config.yaml
num_hidden_layers: 9
n_experts: 128
norm: "rmsnorm"
batch_tokens: 65536
Below are experts of layer 5 (counted from 0) of a mixture-of-experts language model. Rows are named router (the router's row for the expert) and show model dimensions 0-223. Each number is 500 + 25 x the weight over its row's rms, rounded and kept within 0 to 999. Numbers have three digits each.
Before each expert's rows: a language model's description of what the expert responds to; "comes before" lists some tokens at least twice as common just after its tokens as in all text. This comes from a sample of Wikipedia text that the model never trained on. Tokens count by the router's weight.

# expert 17
What it handles: Verb suffixes, prepositions. Verb inflection endings and periods, plus of, for and with, in prose, such as highlight-ing, tit-led, check-ered, said.
comes before: " the", " to", " by", " a", "\n\n", " in"
router:467537531485512523491477497478501460453525476525475483504489500507493511501501499467550548504487539472519507529480488442485501514497498554491494507491511571496499481481500520495486489475524558496501505464467480465483460506465474502531453512510498487508479519463452524518460495499505477481486487498493542529527514474500480507475517473534455545497491508475520462510503512532543509534528473502506507462503505451517442532509512498470513518503481519526467524474496473487482454505478518482503521521445513525476543506495471502477516501494464517431552504466476487522521530502450487508536485512495463493474446454532515503505492495493524501514476516528505487507488526459532498493489

# expert 53
What it handles: Line breaks in tables. Line breaks ending table rows and list or infobox lines, plus Romance words such as la, del, des and all.
comes before: "-", "|", "|---|---|---|---", "  ", " de", " -"
router:536533506537506536453514501491487513498497530547496511516562487511521524524527516509513486471509482532468480481504482496462491472548503439506502491486541524483498514505530466514510526504488484460510479485512469505474492469479484457522494456479500538489463537462488548542514512478516471508516507544451482467512480484539496480483460489510506496499467499525469537494531510491527475512529476493523502521497515517467569514491465543476516531458535500454509498466501478489481474444530484518480499508551465469519476511541538495499491529486527480523454502443508504496498488519506522463513480526528464482468506507567486491502506491496481467494489477503498537514494465510509485487503

# expert 32
What it handles: Spaces and word starts. Bare space tokens before numbers in dates and tables, plus first pieces like sub, reg, ext, sup and word endings like hip.
comes before: "1", "2", "3", "6", "4", "10"
router:507483533522505515499505519488500529526484531513492501522536483511470466488545491489501431494505467458456486519510471471498461482523525473467517528493540507471463502499451506474513485520537460487503492511518513497500479488508492452472497465502462468499499526494505489521515471530494465518496545552446483548499451514525482477507482472494502541481443468531467520491529522544505483448484488493486505487443521496465555484514500517522523488467486520480514484506519454498489504491516485534504509528525497491513452498537523536523555477514510488512465527447472507493471475514502498480478502529474502444486539524521519532490486510527498469489465494522484540511507499530510480485464

# expert 19
What it handles: Preposition "in". The word in and related prepositions such as into, within, during, from, and in- word starts like inaugurated, infrequent.
comes before: " the", " ", "1", " a", "ternational", "stit"
router:470508516501483504485506525521492480514484557513545499512546525525502497522552503496490482496504505492502505508523450552496465456486518474504538478499497486488498478477464518490517518469561504539533548534512502525542525470516528464476513476461447503507448513521515499433544506501496496513465489476453479533484489511462516528465451505530499506511536512526485526438518540491527492446463491506516493479479465450513524502496470524517502476481491558514528497474491465512476530499465457542511507523540502503532469476480498533492482498480494500513499509493513459529514494519494500508484495499509469521509507479509499505541442483503503541524490453481498486510496521492525467493508

# expert 27
What it handles: Semicolons and list separators. Semicolons, line breaks and table pipes separating list or table items, plus bytes of non-Latin scripts such as Arabic and Japanese.
comes before: " ", "|", "-", "1", "2", " —;"
router:482504541483500526502484539498527527549476549511525492531541479521490490518549499469500445506514471482461487526493475490481466485519499472472497538507525498482481510480489511466493470487534471468519484511493493498523520517511522462491490473495453509474478505473497476516543460502504483504481548492418510532502461501513503490485479491456511543495480487526482521490531512533534463477520491481510508499448508534484558509497495524534508493462506511488506493487509454514491530507525461563493503518521516517500451520517516524545520492498499497521476495457467519493506511509541502506486501515485483464466550539515527551489511525551497489502456507482487557505501507565522491475495

# expert 13
What it handles: Institution and media nouns. Common nouns naming institutions, teams or works after "the" or adjectives, such as school, film, team, album, University, season.
comes before: "s", ",", " of", " in", "ed", " was"
router:551531467538476526467484557478525539501497543454517558483512509490524497569497526507473435507516494487460523485538522531493491484493494475478526482518540474517477531520543499486507526495527474522494502551515525451517476491497503535506498504498506480479476492521509487508519499548490505471496507521493550462512490488526487493465511490481530448491488508504493503514488516524497545454491482463502497494523491473455521515477491538505518485483501491513478541477515484449492513480506573492485498489533518468505512539485492508510461540514511479433533500501489509446514491527485479503475516522509481478505487451476498537522503485466469506476498469498472502491524523514445523479500

# expert 62
What it handles: Noun-forming suffixes. Abstract noun suffixes such as ation, ology, ity, ment, ions completing words like proclamation, resignation, agreement, chronology.
comes before: " of", ".", ",", " in", " and", " to"
router:478516479469495505558539483513494471522480489539430507500475511561484500527519495495512499467517550489499462542526517513505527459509521475523518498498496540494535491500498515513492532492489495497529437508482507472516489494496496517487532519508540521543519545528487490506528490506494505512460496491488475500497494496488498490496470520481451480500524431455508482508482501506476552529510485509493536458516510483490514524542521530462493477466503539494503512482489502533495506500529557534469522481507527525510499578492515484553513509464499538471469505551524540488492465488510515493505530507484535504518519473482462530462476470485526555510517488504464522486478516496498551469500

# expert 46
What it handles: Place-name endings. Final pieces completing country, city and nationality names such as Indonesia, Warsaw, Nottingham, Edinburgh, States, American, often before commas or table bars.
comes before: ",", " |", ".", " (", "\n", " and"
router:501516480516520525541510514510504480489474488481477464525498503524489483492591475496492473509505506522478477510502462489517487479521556491507504514475512497465465546507460532483482533524522482470510505512497493478517474524530503490539535486479495477488507561515509490517517481515436481476446491490451546522511502461492559454513453515464494505533473508518508525491548525538534459492502467481527485510489501553469531488506476525509469482502513505496514487498488521486474497498482502523521477454532529482482498525521541482522507527476488446498458489470506509542531511464488519482534494473496506501452534528511523504501478510525483466498480507457462512468461507500509528471465

# expert 10
What it handles: Sentence ends and modals. Sentence-final periods, opening parentheses and modal or reporting words like not, would, can, known, said in ordinary prose.
comes before: "\n\n", " The", " In", " He", " It", " be"
router:502528490493505495484463497478498471506526498501496503503542528479521469512471509492453499545513522470532509498518494519453538517503467483491517461504484530495555483514483497472495460496463519507506524530495483488484483487521508488461465472443493502464475506510523479497470507495461462503452524499488502495509484483471510469496497502516513529517522501464504568495480523510533480505495441507478479480513472526462497441528525489507504521522479522492466492505531510500518501516439545411500546485520463525485491492484486506473496530543481468476485475519497539527493523480502505507485456526463536457486491550467510507480442455472461485491470539498495510497516484540517501504531

# expert 49
What it handles: Sentence-ending periods. Periods ending sentences or following names and initials, plus table pipes, ")." and "."; also decimal digits in ratings tables.
comes before: "\n\n", " The", " ", "%", "\n", " In"
router:494491496528487535482531469538509516546505464471526522520503497499538509490505510454488521538510486505540518477547490499500501516498519484484524551490491500516497497520516504458499525553510545460512526515526484477479471484521568445471509485473476512527503509496510475542447466483470488465474453498515553522509505523505471509558487511498512521485542519497491524471504522468513524498526509486531501447523523469506493478466516483498455540568494517464492511542524494523532464548488507527504511504504503534488469548519497498515519454526478517449533469513480477514529531484522538496490518519470489492527487521499526506526514464526477512502546480468503478498521483510477501483505

# expert 56
What it handles: Line breaks, list dashes. Paragraph breaks after a short description or heading, list-item dashes, and infobox field names like Location, Country, Total.
comes before: "==", "-", "|", "The", "===", "In"
router:458528505532470465540491521473484506505523474507491473508497502530493529485547486508487496512500477512481485478537481481480533495493502539460456430485486513527505482483484524456520501515475467517481474521505498542506501470493486472497543520526545475507510532510503471485447506535468470486487470449522494480500510514436506480501512492473480525531490485469543457450495460503477517524494534496555512536490488522511500501499523475495478505506503489526539502490500525484471475452479508438513476474493483487531475524481492534505492504446503531537489477548481473517487512486468467546486500450482465518516520469529546508477501508475465535492477490441525494497515505473486521514500

# expert 24
What it handles: Symbols and accented letters. Punctuation and symbols like (, –, $, §, →, +, plus accented or non-ASCII letter bytes in names (ł, ã, ü).
comes before: "1", "0", "2", "3", "6", "4"
router:468486528497506487491469527473493495529462551489514495503516491503516461505492497480491469507494500489517500501519456537502487498490516496498480541498549505474520507539479498514466465516532504458503490530494491467482498492538517455475471497515510474477485510485515502474483501486465490496486510516441473480494482516486522471522455503491543524481514472450461532512465543495517493473522476474453517504491473505455468530461537508508529496467473475480525529530490475447503519472495528508501466516503523523536486491484509472445522559512484499489509523499454499499462547531513500461458556540462512483513500524484527529441500441498481474484471538539495508529508538516482488480471